python train.py --d_shared_expert=64 --normalize_top_k=false --routed_scale=12.8 --attn_scale=0.177 --doc_mask=true
Below are experts of layer 3 (counted from 0) of a mixture-of-experts language model. Rows are named router (the router's row for the expert), gate (a neuron's input weights, with its number), up (a neuron's input weights, with its number), down (a neuron's output weights, with its number) and show model dimensions 192-223. Each number is 128 + 24 x the weight over its row's rms, rounded and kept within 0 to 255. Numbers have three digits each.
After each expert's rows: a language model's description of what the expert responds to; "mostly gets" lists some tokens that are sent to it at least half of the time. This comes from a sample of Wikipedia text that the model never trained on.

# expert 14
router:139174128113121137128106103153160143126073121150132140099133127175156147132153173152157143115173
gate0:124151157124145141135096109105089169139144115108111089122147131148094121175094109099127157106103
up0:138143164137146142132101112107081161128149103114119105116135131131090110157099097111120142110112
down0:159108121092119147130111133138130141118151115114105100130085131150108109077154101118144090164164
gate1:117126140156161150149126119092094139135137169119151152093175193118115190093162134080135186127110
up1:133095120142096130125122131149177125098123170162137117150098128113163079121121134142115098129177
down1:146125105150137137122117149111192132135126155112141159154119171125110163125150136112117157109144
gate2:118160132139116115155114108090098133126116122133135119152173095129124185113139099129154166148131
up2:114177134156116118157121149117090163126114146108126137172169104128103151102118092142152156145147
down2:151121126121116125121151124179135136174112103129195099151129119097126141112117147113076135111117
gate3:128098120144092160137136124149149111102143145106153141111079112132148165122134111152133067102122
up3:077109127137115181142145103166185114103156161151107127098097124138148137141128098077136114115108
down3:155122161129125145133109133115083144157163140104128146190134094112161114087097120111118101120091
gate4:194119153145156107116125164105145123143137116090186149095178154145138068153125118147184085153107
up4:147146147112128141106094158122169096138130114119134129102145153158135143116161135122139113137106
down4:127048099124096167116124113092074141138119124156144146090130085091128122104123163153116124091147
gate5:162117120105099102130138116105157103144112125146123143085095127181160129106186151120137154133121
up5:105137110082159113138132130106125098138147116135165109133201095131119137175105118136130131109120
down5:106077129165133139122185121106095172128129118092097159155149085107099100105128120141109122125121
gate6:116111163125164070119128135126147139109097118132099080168132125126132085189135137137139132103107
up6:118139147105123067094129155105110150114069148128089141178138145111136109149110126150131140127142
down6:119124191120147088116127113140147139089123109144115137121107099184095105104132120132133120101107
gate7:094136159113131136130157112118153129109120121132131130130148146124111126146078121154068131109122
up7:081150149153110135129116112109131162103114124140097164145130118157144177185141088169108134132135
down7:131073144128159157124119126098142128110053105137114188117140084147120140105102148144132132129112
gate8:137182122101104122174190118139131116136124136130113145119090117154187128100144150111101134125133
up8:098079132155159132117080137125120147118130130138139117155164124104090142159115090154148119119158
down8:121158124125119133175126105128118089137155156151175136085106118134138101122148130085124105110135
gate9:122128141123098121157131141127090075177170133149120130177120123128112111125150122105105155136132
up9:096142142156093139162132129148096074136186148104100124164101138113115115103152087099064125119121
down9:110118171127128100134149126136153147137097130179152159143114168118136113128148135152113136116182
gate10:122125142089110139126130160124137096099130104097111121084117134121149127140107194113175143130099
up10:085151075141137113143131125122105138143154120142137071186118127161120146168107077095092098141183
down10:143114174148135141143130158164169123109113113165161147075103151116106130138156168101138093129115
gate11:152154128132121097123143150108128122108203109119142133108185092140118133162149132147196105122121
up11:105084124103133133138117094120129131145082130152132080146084129110152108101119126130076139118148
down11:156163093136107127126170107123158127155090116165128133158102148114128119161105127131104148140151
gate12:143088079079140132096116131126131124163119147120104133120159062130121109124138142169144098160115
up12:133104139119142126105162139156138141104122147113127127132133119128114135102115089138144100149101
down12:172165128095123164120112165113095111143159115146070121133115106132127137171102129112142088117137
gate13:177116149135110179109103092123140135141116181104128104149109072105115128092116118126076147128173
up13:083090111124122172138130138118136143169117114123126146095122100145169152117155131142105119114154
down13:126101173156128088130157127125108128129117127168124123138106130118075167145116152079140134153113
gate14:135106149168105133114163108142119141118154129139136129145107119073141130097122107129091088086165
up14:158142115114103070122114107135087116124117182116119049147120123140126143149113108098109126143212
down14:090135156105156146131115110134151075081132081112114139114106111111169115146168139132128133175134
gate15:098167115136113129137111139114132135149140147138115130127127113138151057113155119131150147138141
up15:165125103087161114184113121108148109139123108152182117117146131124144174155163166113135133095161
down15:092119134091121089148140133145117153152112139117135137106135110155077162101090117152124163128140
gate16:117209109150124107151133115102134154128099138117164109117129117084121144133106100144139164132127
up16:089173083172084141121140139147146139146117137153148126139113143135098134121053121122135146145191
down16:108129165120107095125136095121116147123133146113115166165127128123140087099128093123106122126146
gate17:167128130110104108107142086126165155131133103136153132128167153100120142143116131114163101183134
up17:083143125110152138155093169113085109126117145141119134135085101164091144092162128134103180089154
down17:163155136114123154169153136183107093148122149125168139124067133117103139101084088093156124146153
gate18:106127064067137126162123142092106151147107129147124160128164117114143120126116087158161103131084
up18:087146104064119086183130130079094165129100115143083184163154101130097114161070099135158116135099
down18:171110135141148131132136107115096180128132120129151150142109112106107101124117171114091125147099
It responds to: Common English adjectives
mostly gets: " free", " early", " political", " open", " public", " short"

# expert 36
router:142145108134144136137129115120130103140142155121155113114134105144138153140145178134163150091133
gate0:052115081131131134141125114156137137117090171145157120156119147149116083127097129130130140156113
up0:063103107132121128140133101148144148132092151129126109153124143146114080115098135115140149155121
down0:148121150069144147103133139119150101102172103148136112107122133130071171108136166125108135084126
gate1:158117147137179148165142171148083132064148142127140091181149112114134097140122111111130147095110
up1:096141137141135121116150129093161156100131089173089155123143121131119127144107134115114138141132
down1:085114113102137138128114146149137138147168086159100126152143116131131123127142097087150115085124
gate2:057098108115127092159131123107164149124124092156140188138141150096129143102129168125131105111168
up2:093093138176140120141133122112136133131121092131128143111118154081106151087127179100093099131173
down2:081144098116147134095143134127132140142120070133114119170185169113119123142119130106118144145122
gate3:140124130143135163139144117151140128175112121112107125124149135163162136126153167147161095147163
up3:122148139129120073149115119109114132105151125161164148115131170142112125130132122131101187120132
down3:127130147118197153161180133135121194109115123150127110111096127171123125163128135131139176124118
gate4:153100126123080098147120100164138121138131116137112130120118150096140121159169185094113126107128
up4:192108157145096097150136096171125110145123152100130134124105108070148114140146165109110133110119
down4:140082152091122086155157141137107086122143072106097096115142137146143125125128123153121154078123
gate5:152113126090149150128141143076153148145127148128125137125123113113145129121106127150169167156104
up5:118072144156139151105167191121127112127152139087106129132090151092110115101133113108159120125080
down5:153130114143137120107073103125120106137175148099117155141102131100099114127100143158123121138106
gate6:136125146128153114137158109111081096127181169103136125115160130095104110127142110116122108142101
up6:132161088116134110102133141119128142179167145086154171138144077136160166139081116148135127124113
down6:144139110169167119143083118131113138123100127129132103146124109133119158160074070113127122127151
gate7:113132132127109116126123126119121167144156097131114117083158132112130150124098131097097105134112
up7:140122158159077122129137112133101164139153089105103088088153107096123140127076106106110092145097
down7:121123120144131150107134127165099145123093155104127128136131145165121156095155127145133140142149
gate8:097147122136159158127163162131135145100124096178107112165117129131124119114108130098104167130136
up8:133162108145131164132123100139131069134153106086128112092127149128184093134108116125105141125152
down8:155120148124117117078107121116119163140105149162112144106152129103102185136154160137108171112143
gate9:153137146128113107124136118101071102133110135126089121135123086102146118137166123115117159159135
up9:117143079101164135137089095135160149128144108140191143121150141168089124138084150151132104138122
down9:178136133134118077108130113142116120125114149133137129135173077154153136139092173166147132179134
gate10:139137141133115123162166131133119134070077137143119123168115142127148198104134153127108077110169
up10:152170140134119117132112113135113130162128163119130142092137114149151165105137081131155102148099
down10:106134118168155120105092158098165057099113125142149152121156111136132131161143156181126115152133
gate11:135137134125116117067085138129153111154124118136133117111127094143143105157096140156089089102138
up11:114106121158124099086093150161128118132120124126106106120112145107148112154108148110063107111134
down11:127105114151152169115100124105082071163117168096107149142147112090145109155153126088140104159135
gate12:155108132129154098125146135149130106123127123132166076147157139148131107130146164133131098096148
up12:153089142163155114124161153156109112126130133102155097147150152126094115089162141120130070112152
down12:114113125139144117115135178150141111151112096127119131136180143131156147146129093103126118136148
gate13:094137115109151071163144118138167123139135109151132155109103117135122167128118118086116134106125
up13:173141130109128156108114118088086158113095102154139128111167095131133088136135132163149115161174
down13:122139135127164142154145146141152119119150102148127110129117096135127094143154077104121097139118
gate14:081091133133144147125117162147114090173126145116111126148109103124095109145089186093149097148106
up14:128121169101132143103122167144118151158078170130180133114107109148103108154104154141146116090121
down14:104146099120118142084135145121139107114138174093128144126118134138136117167121154140134130124132
gate15:178143133097104100138150122131134127078089157108130117153140116096148131167135160195162128108136
up15:188109150119109128109150135149105101091116153091115107161087154103152123156149157141127101102107
down15:141155138101132151116111130119140170136130190135138163112129117087124119133107129102087111111094
gate16:151138106129120129109136131124098105136137132130153124107140099163145145132161146140068128132154
up16:106171130108145138119105098107145154141106114146100131136137145135132133131089123134162160136119
down16:126174115121174104133107175142099114147127121101125122137134128141143141165107097135180116108141
gate17:109122114131175124161146138137112123084133136138133123103131153110113139125173096137131109121079
up17:111131124139162140156167158146096111092137145122132131135125163075097140125176099123145129126093
down17:140151087108100105114129086144131103114125097140126119166099173101147109121121065122184182142154
gate18:152151143073163127101117086121104108175107146107081119159155135148116118166124169093180136099129
up18:117133146116136128118121097129103134138140135107097113165151154135103100152114172087156126101101
down18:121090095129132143194165168078129130142150126094116099087127122125121121135133148121108095184132
It responds to: Word endings, list colons
mostly gets: "titled", "---|---|---|---|", "bass", "ensis", "ani", "rum"

# expert 61
router:151143114105150126129090118088150110168084130156120149114149113155132138110168128180143136138162
gate0:128145140152150185100145155128132152154096117163112123172085183140110116109155126094110114156136
up0:155113100104094158122068120122092118149162088095147087114171082147137151126114168150095124122117
down0:133151149084129130132122109123133081173115133095141147119144149184149122155116153133144127127136
gate1:128106097101136130118145127147197119133126158144114113125148141108133138120160112148177110125158
up1:127172149137132104130112127112099133140134087137128135139125126150139165145108154129133171116120
down1:136113104140121107118139135123116170151161090134141136153141143087145104120146126134132105138144
gate2:053155098114130127112101078117146138118133157135086131140146174131116118138140110102138134156063
up2:115095122135118132135129135114121103109095138147135164145103130112105126134115089144167115097090
down2:167149149164081157145117105084108126163105117152108101138116121139157179155170118130161107126125
gate3:174132160117121107169155096148098154154130135080145127135148105164125178153081126115125128115103
up3:172140163123115105154143143134097168162126141089168147137148140152125198131086172104116100097108
down3:148145117116145096119104114116126180114157107075130202113119112140138105161130176157125160122121
gate4:120147155121103089122079130146101159145125122125119125120103119153088183133130164120150186106118
up4:124158140099128153130151134143107114160119148118104128137112154132109185159152170103156129131150
down4:127122064127162127147137096171117183131115121078147161120112136150133144134138131087107152079133
gate5:129137077140104174157120157109153101152146104097157127113118124093119142131141141130161130152151
up5:156116072142115177165111158099150096143127109084185133136091115101125142119146133131146129149142
down5:159096126127141150116122124107099171102167175152134130120098116143151158070104118084109115130135
gate6:136131149098111157117161101119102127133130135092099133131092154131106152157118179132163140159129
up6:125147136172150114132092166136134111138129126151158092107155100134146098120127106128099116121118
down6:130128156133122105142147099120105130110149171154105130118104118138138106157110135120105143134108
gate7:146163135097147116162060134135117071127138092111136092133126142117176191115127150122126150090132
up7:130092128150096138097202112135155170160133153132155152115131112154086075144130136147166115158124
down7:126163160055128138051159150100166181106126140139161127089126121169136108151142146122109159133127
gate8:102143130152123152108148142071141139139095146148088138137129129145114157130127129100140103168126
up8:153108150115118126133127129094122106151147098091127120146087102118145074097148151124071137110136
down8:114109136134123149150150072120133149159102109137122129149112111135146140143121091135138119112146
gate9:126080138137096124155126140132113122128103157168095165143114169094122113133147156121112122126160
up9:161161113126155125115129110117137135114175132093166101128135094163131144132137099136161146159094
down9:140101134120165086135086142129127156093131103120124109146093118139123130111104098159135150103117
gate10:141139160142142163128100100133143105102100144124123114124126113122130133149144153132145131116167
up10:159120156153131132133100144146158121090080147116119126148099108123116129134138138138108115141172
down10:156114111137142103170143131166125117105101148136136098123104151089104197090134112118090115146154
gate11:081146091128145120113083141122086109114110164123136084119105150093124148130106133105133122095144
up11:181102141119110136159145123120146159153147094147169168118138103155158105133144129161117151154112
down11:139122138165095117122141111162117149154083155140128169111180123082121128147183073170114111134148
gate12:092108179151117139098134160104150157143132110185117173126149147123130117104121148119098124122125
up12:131136118119149133124135173173158126128110145135091069136100165085137118133108138123149099143115
down12:125095134138142126164156140111107122119134136136124113165091095167104122135140143115144141149089
gate13:112107149160108117128155159084120108130125065135151169112121114123104132124106114126152133180115
up13:109121154166118120117150171095112107122087080162132161128127129129105138115108117137135148173114
down13:118138144115097084064127109146119132150139128136115162128132149133149071101142107112145158160148
gate14:143148146108165113079157156153146124194127110159158120078096145101142160121162124103177125151121
up14:143130164145183136099132169114128112178120138128158126106102144094128144102139108110175109135111
down14:112111143138171191115130185147085107138132106158140163096114158118128100141161106062131140072140
gate15:103143127125096093147117184130133123160123129094172084107129131128109110121078106123198109145136
up15:112131115113154177122134090103131107093149134164118161146129126135143146147171144154093141098132
down15:118142139107098137124150116147117093166105131115144084096146123069118105098141164170076101125136
gate16:131120116122073122148191122136121140147129148087169124134113143118138149167182104121109142112110
up16:124114103137091145135189140137110142140110179093141105132123151145130141162175107119100129100091
down16:162113145152111118134098126108132098131146142128162142146100075151159148178111151105127150126099
gate17:173145141147115160119105126179111147103122121154118097156127148136115148103144142121088096091128
up17:125121142133115105130120160119126110135134111091119121136175108123149129119152149115104126143145
down17:117112137161122129108127171135122162154120135119124141159120130070130108129110096118126105113186
gate18:126124096104155141112150113117100129156138141142151143116132112137131137140087159114131137136137
up18:134148162117098124166110129137151110104131105104081115120115142143140112127166109147139154117132
down18:135155129141119104118073162126163153121158066108126126129179135121102163103141133172121158105143
It responds to: Word-initial stem pieces
mostly gets: " comp", " gold", " imp", " consist", " capital", " central"

# expert 12
router:157139082108107131123093101127177145171128102166142108107164099128145119123123129163145135153123
gate0:150139142061116127101176122120130149136161144156083130156116145124136118111083128102136132159115
up0:122145115169153117151101126113134113120095119097135155116141102160128166116170125167127151110155
down0:131154119105139139110128122118126158114154097092114065143123075109118088131098104106142141126111
gate1:122117164116106131138167139121162120093151090138173152122113136120098149103099121119102123117115
up1:099105112087148137170169139079122128136109091094098184152149119126147114125098165105148108130130
down1:104137122096115136103113148152143127127122138124142159089130148157133120099127150133151171130128
gate2:135144180085128135167111109122103127145144128127128114092144129129109165147146120113123131135147
up2:149143178082112142156107099142091156154126121111111151094138137124108145138136097110126096162132
down2:132118132139088145179140107165127114131182134122104111165132091103071098135094164100128105133131
gate3:106108104067133167102128186113125106116164100103128131124145126119126155164137142096198083129143
up3:098088119091130147093146190158092110113159079119107116115140135119114129135130112089187076139137
down3:110109135070157108091116119113116152132148146102136110117124144079150120148110131170150184102127
gate4:165117135090115147104130138141163100195159121122135129077135123120152106159135129097121122111129
up4:143103122124095148087145157151144136149145139078075121105125121101124077124099101119114076108079
down4:162115111102109104138101128151150146140144123113136082136156116123164158139149155142132130120118
gate5:121110119124182157098101103126105111146115170120126130160140122171102103120147140101122107135137
up5:139124131074104094158136135123146128116155102157092092104117129103163159145117129168151146129144
down5:176114096112135081146125113133149133123146115161102088120129113151118132154166139130151101147163
gate6:136153132129109118114170123147118170142097094130108125117170146130095192074131109166132122139110
up6:105203109131166121123138094146174132115093113136108132080160128106131110140132116113130157134100
down6:110078117139077143170088141157157152108126103124116101123113124134133169149110105114154119094127
gate7:132130135105129123113137123137145100145155134117182139126165126131131120155121130162138190117151
up7:166136115109155119180108100108150115141119133168108127094111124147142145134155164124117123129143
down7:134099139160122126146152137125125105127130142132127138135082172135116103140110129110094120159115
gate8:116126100124172103110134086148123130130124129198123115127163150096132173106153124137095113140149
up8:119128115125164103081132111160079147100108149152127122132157153091100145106112107165096085157111
down8:092136085122094120125141072134130123118123101127130125156112145135107141129139101101077130165132
gate9:158101169159097124116139172165108120109140162118097098092095160125144122100140137122122087146119
up9:151106161151080121101113152178129122108142129114107082117091153144125132098141127102130106155126
down9:115119127078130118141139117129104105118117143109139170158106189123122143081139114131138151131120
gate10:175109134095103097154101134074142131145131113129114117129094132123142165167154121122123141149135
up10:131108142118107092163126134078133151151135111125106109157104133109145156163137075107121146136115
down10:122120152106133120174147130133192149132093162107141087096155098141111143127156110145142157115162
gate11:101118151116090129162121112140164136133155123126114089121138095106136127125114100192161104129141
up11:095116148133090116149103113148171144125139123130118079123146103107140128127103089187154102132139
down11:085099104126158102086131166122100122141128133160114141108124126159141148106136132120139180131114
gate12:107140111126102127123116116147156112139172155150156138153117140170175135107136142133122113148131
up12:132114155103150110147122163103123131113089085105105137096152113118086131131120108150149119121146
down12:140183127159123126130096139162141126161092098137093140162105133107119075151103160071158144132121
gate13:126124139155138109137117135120108141146138129168178118058135137161156155100131138101169104133188
up13:142148123105145136112143121156133097087133126104101157171127129120120088155146138161112172134073
down13:127122144089144132157149125153101110121071125118131154135170138110154170142184163119093076148083
gate14:108144133125124151093112131147085143148092151116125095163134170077143116134116098134083127099107
up14:106131155110111160132117147132098144101112161129109113147148111092161139115109110131092110116107
down14:113101089163143120117144103126109126074087133120098129171116116138108146120112100125116137122079
gate15:139135161114152181122112101144085137134114137124090138091105125138174178132136125102079179173142
up15:120115081117121077135142143101160095093139108128172128137160144112095083138140147151183104094141
down15:124149146096181141119158115094081093128085128137131153096162111135160117109115161126114130108151
gate16:105114126102173118180104135167107110097122146168169106132153129098132159099124162123111163130124
up16:121092157141152137170116136180146141123117143140161129142152143090124153096131148119097155141122
down16:087084095163098111119135104114105151154127130116105089160134136112132167125095168164097116111142
gate17:107134097137139121093095120130128134144162085105163166118125101189118140166140134173102134138125
up17:136150179115112121161124125114141119131099158160117120134136140085137107072123094092168119135149
down17:096153142115129114134121154096153128142126130179172057088123157101156107091109131169105159128173
gate18:154100131107103107131108129104127139127183094151099102169142144142119123096129128120107130137106
up18:139082111101094110127139150144088148116174090148119075163124175120096115093109105127122090148093
down18:173118132170117131118134136100135157055124128142133140070109144081123122142152129178115126135180
It responds to: Table headers and scores
mostly gets: " Animali", " Goals", " Albums", " Athens", " Candidate", " Notes"

# expert 40
router:172157121094142116149124099148151103180090117131127111109135107147149148146149148167101155154146
gate0:137136126106103147156123139104149118109128084124093110123140095132111104110142111124079118123135
up0:099095130146083124120133108132143131117135150152155129160142144091116164166096159107139149156142
down0:152158138163132085139132181122162129132100126103151186127114123133107182150131106126148156113191
gate1:124093140097112193182123118144131096153148138134181179062112108121133159118144165143129157136158
up1:145160134154155099089107116103145142116134123132133098150163108118157117136136104111149137107156
down1:122125138108130127124152149101188125081124109132092108148114151160109115111141111127116102086107
gate2:133100118162167144154085106109131092146114147135129123146125129204105099099197132109131159153109
up2:137168136091104111115186143135146160097147099126136137118128131100157154179055134135123120093157
down2:151116127155092126105101121088158138138154088154126151137129100118113145130109108129125133152089
gate3:128138090106084133120157158126163099161106106108143178138168165113125141164137148167125157132125
up3:118121129123079137099167162154161101159100097087157157129154150091125132148127130157103144109118
down3:154133129157126144138172106112173114163117086070159103115127104157123161081155121153132115150090
gate4:132138097151114111093096111145120135140131180163119109133106131127135114127126110130136143136117
up4:127160105160121115096093125137138158138115190164107105147106145115128096110105108153123145135097
down4:103091113139141125150135161110152135124123125157100125119145139132118140151091110126143143094158
gate5:140167116101133132120116129146115114120157130143117156070118136166149182150100086113135135113112
up5:134159127105153134108133119136102107120140132124097136073108157164144170160110088101132119122105
down5:140131108103113129157108143105140152108114122111142094128151162129117115146135150136132134129107
gate6:124154163113140111095127139118093077154101176138135132050113149107096097118118116133110107139114
up6:131076100133124112159110113129149166091143109127128126195147098154159159150142143125144143103142
down6:158148108088105155145118133126123158127136114115119123133093133091180114110126128124107122134108
gate7:098133104137182153129168137142130082114117113165091083140083156115126140107134099086133135163145
up7:148140137120091137130103161119121122148124122085153124128107124113137143145132161131101126115125
down7:127110108119157179106102091127158151148111153114148155126113132109155161175090161109078135177129
gate8:090166167097102137150149155119143158107110086124108139144129155177133136118114124105095111138108
up8:129139165162132060129135133124122114138140124128132093144119150135153129123137135125146119089092
down8:155172120156120125111121127155105108131175132115124125123167175125132103157129116147114108141111
gate9:157180140119107163098116123146136138128155119172119158110181109148174128153115140183133129123155
up9:142130147124108147091130150166086129140133132136111127150109147100103116112118113149090104132121
down9:129146095141115091145105100175099119152135153133121131138122112120150136158122108158118119116130
gate10:135127112132159111120163136143110143103149119121123175135102110102120131120104101164126098168150
up10:111083101115131091126111097138144130178103113135129138106093170147149117127132135126124123155145
down10:104129101166157112130115148121186100100125120146157149122171132106117165127161117138134101114100
gate11:144141190134116144113100167127179119113116156116128109116182143170154133116161124094110124150134
up11:104093062135127114150145099113098111152145099140110147148081107090089130149113142165147146110143
down11:109109141189143136097155093124124167103164116145115130120150091135142155089112082146092143138092
gate12:157114134109111110141109095141123073114124159105158145126128069128119138119115166123110104115156
up12:110136120116158160142131132101167157158131095162107129120155165136133144154146130130147128128118
down12:158095131107199101153125126151147133155118141131138147129158116126133116124145106077097118143080
gate13:170127106123127141175097134136078111161125165133132124095138161147106093144146098157160142135121
up13:097139120120131132098151113118168191130116099146101150187129105147135156120084148108100117114142
down13:152138139128084122146139133112136155126145150147140106109170121079106125141103135119123108142129
gate14:116158157150090090133092105142120116086122095128117138109075105100122154107135111145108132160136
up14:152096083112155158121154152120130139178139162127130124134187146150121112145115143112147123102121
down14:136117167144123129115088127123093120111139103106105146127103161141142063160106117134124167161148
gate15:133149138107092151143129137090175141134136093129166168119146086131158144184095142156128129134150
up15:142131116128155098114113090152105094125134159149108099150110146144106140087159143111133163118154
down15:120132144139122130133128101138118105095135168172128135165147124134128109107123111178152164107138
gate16:127126129073124137158144150090124142097165069125106127123117075128134098142102142142126119090102
up16:113121143069134137182159141097144151095171062107094118122108117126141116133135133138119112106094
down16:126138096143121113124118133114145151131151116128130151132107151138155141087149147167147160112094
gate17:124144083122119089111133103146091127157156102145204148101131145119177129173116136177112104062142
up17:116136094149111107096135132162099148147152112106140130126103156107170101133131103146091103128117
down17:164130144106152196136131129145149113104152148098112141153140185148100091154139107129123153126112
gate18:158125169120109106127124123154093114090125167130092091104134131117104097134171123124104146116141
up18:152136110099096129150124112152127120120122145138106085134104142107126106101130130124119167132159
down18:108097116115125120135132126122095122148125149142120131131174123166111151147093176115146107103151
It responds to: Hispanic names, football tables
mostly gets: " FC", " Ser", " Cruz", " Spanish", "Á", "Portuguese"

# expert 21
router:151145108131169116139116124089148096132081137141125130107131119154161194144147150166152140121159
gate0:134102131135114097130060150169130180137146137141155141102134131123094134163165111142154101103115
up0:099109129111152127112082148133119177168175119124162137115124112138051116140118132066130131132146
down0:128122074116151124095140141087142092132101123125142127131136146151120108169147122097116173139119
gate1:127146122096124153089135154129110131102092113139127120137117145108115082104130147123195119141107
up1:132109162145123119072109158130143092144132164114177185147133129139118157144155133098117074106136
down1:144156141125148079151150102145108130143121112171137141135142152128105101151128127159092125113150
gate2:135152145142125106141146153085141093132123135093124152117110133063147157104146099095095088145150
up2:158150135146159107166118097125149127128173147139181098148127090172163108145101126171139142099125
down2:141119107094109147099076117120143107138158138108169166120146130068141150100137129106101124138136
gate3:165127151115123126118126129136134150128130129148154112099123133095172070121125156125125105114092
up3:140144137116122122146132112132107139112104145125126122101124115123138135151181127142142124044147
down3:119150097138130140144101161123154121115130145092141110148118125107118173121117129127081139116135
gate4:127106120154128123138126099191142153101137106137082118149132140128131129101168110132112110161146
up4:153094113114116119126117152120134127136118139147125139138171128095103161131110114088154110129171
down4:120119125102133142131110117111124110156153105127113133125126164138140135156106106128155161184120
gate5:142139178128119104137127133154124113129140123098129160147119121115093171142186139145061120140116
up5:149112124148150187161147081133110140130115182137114109083136131144169140133099093134127117126140
down5:100125132106164139140173133132093134137127127127113113168092134188083132121119121114112132123119
gate6:052125142112150115142135124123171120118118078132126136120121088178115167077090120110116152147136
up6:079150123115186094138157142130149140127114088133114140112103098135133166080097110071101135126110
down6:115137117132138109159127098118128126105124107089127122125173138152154124134173160114152127149117
gate7:113136152114140128145102117086115103108111126129124080130152121108180174152120129115109148151136
up7:127137106133095122138144127118127123150123130137146160124107133147111084098131136118121136087138
down7:089148111124170110116127093114136094111128125124116104152148108142186147135102119089123113086136
gate8:122121109132143170130124190140119079147112093108143138089081138097119094176091143142078129132103
up8:151152136131150118158148128124126111156118162121166139109132144131135125083111104152146141133132
down8:149112140120147144114111124099163175112124127124159084159105143106117071127112128148135120129112
gate9:151112177109147068095120117123138154207093130140143112136131113154152166179132175152107144093157
up9:124104145130144095098121146182145139171068108134149107114096123113106148141152121161114128118153
down9:122100112101153119131129112167152105140136145137143122158138095134111101118139142120108143178091
gate10:094132086123150134171084122128110103139105093150115121142126150111120161106127102081128121102092
up10:144156111122077088172149149151105181124126136113130128105134118104144150167108086157158138117155
down10:123145130146119145158142124150106118116115129114105143182136152117165114148115132119113113147148
gate11:115110140138109106112095089155115171127130087152135080087100126166146112085123136133145113110105
up11:111126094114135137181131138123159068133186148126128150165157131094120128170150128133126141139162
down11:143144093117120077168118096075170110128169106116144155140156128075139123113142192147150103112163
gate12:144118130132127087171140123122143155099131089115115129059147169160158151153146131155119138114141
up12:147135143131142144055110131160106096140111144111127164161120094108122107143116134093124119139092
down12:151134131175149099151155097144149104130103097129106163151164105128144155127147136154147124138111
gate13:136117124126115150175129150130114103142129163139120095084120155098129164132149169125119155131118
up13:102125093136147156174175151128081131116136163127117097068115156115144161117077146080099115133134
down13:117144143088073131111122114146133118099153112107137096144114111122124105121088141128151140172104
gate14:171110116102107137112128148162121146074065161128088086119142164148117089164124139173158122104149
up14:143121127106094160105132135118149122139106164132091114132136150106089121132185179115132136144149
down14:113140143130124151118085123158143109149136178127155116087140128133146155118113124073161110154117
gate15:147143147115119101115130142103148100154140153138125146168142132150079159122110107135163105166161
up15:088103126131099100155122118129126164105088101148158092139107106114154121152170128131110141088119
down15:137149119116160131124174137112121143131072127128147107168137097105108146186157114144127114119113
gate16:129155153130069122104099107181104129120120107114133186143140139133077106179146132141123106117165
up16:144128136147086158128130105152105115098127141107138145136122140141134089181141114138148092122128
down16:130096124138139086173124132110101118129153110165087137075157117110137136140184143114127107115140
gate17:129119110149154083133136141120128151112148143111120153111193127110132108139109138123089110103137
up17:121137087137142128150136144129140116139109134101157158108125085083121166141096122089136121117132
down17:136127115105162144094122141143101156106132130100108114157149096146123121131132121126151163112148
gate18:108124121135139081125141159145134140145120121178137148138171164070118125077158120127109124163142
up18:141131160119142161159112131123143109115132160102141090105085113178184137166122145146138136133122
down18:191142097134143130128099137105149177144101163177152163136152097121135131131130144112129105147137
It responds to: Word-middle fragments
mostly gets: " #", "ploy", "habi", " latter", "erie", " graduating"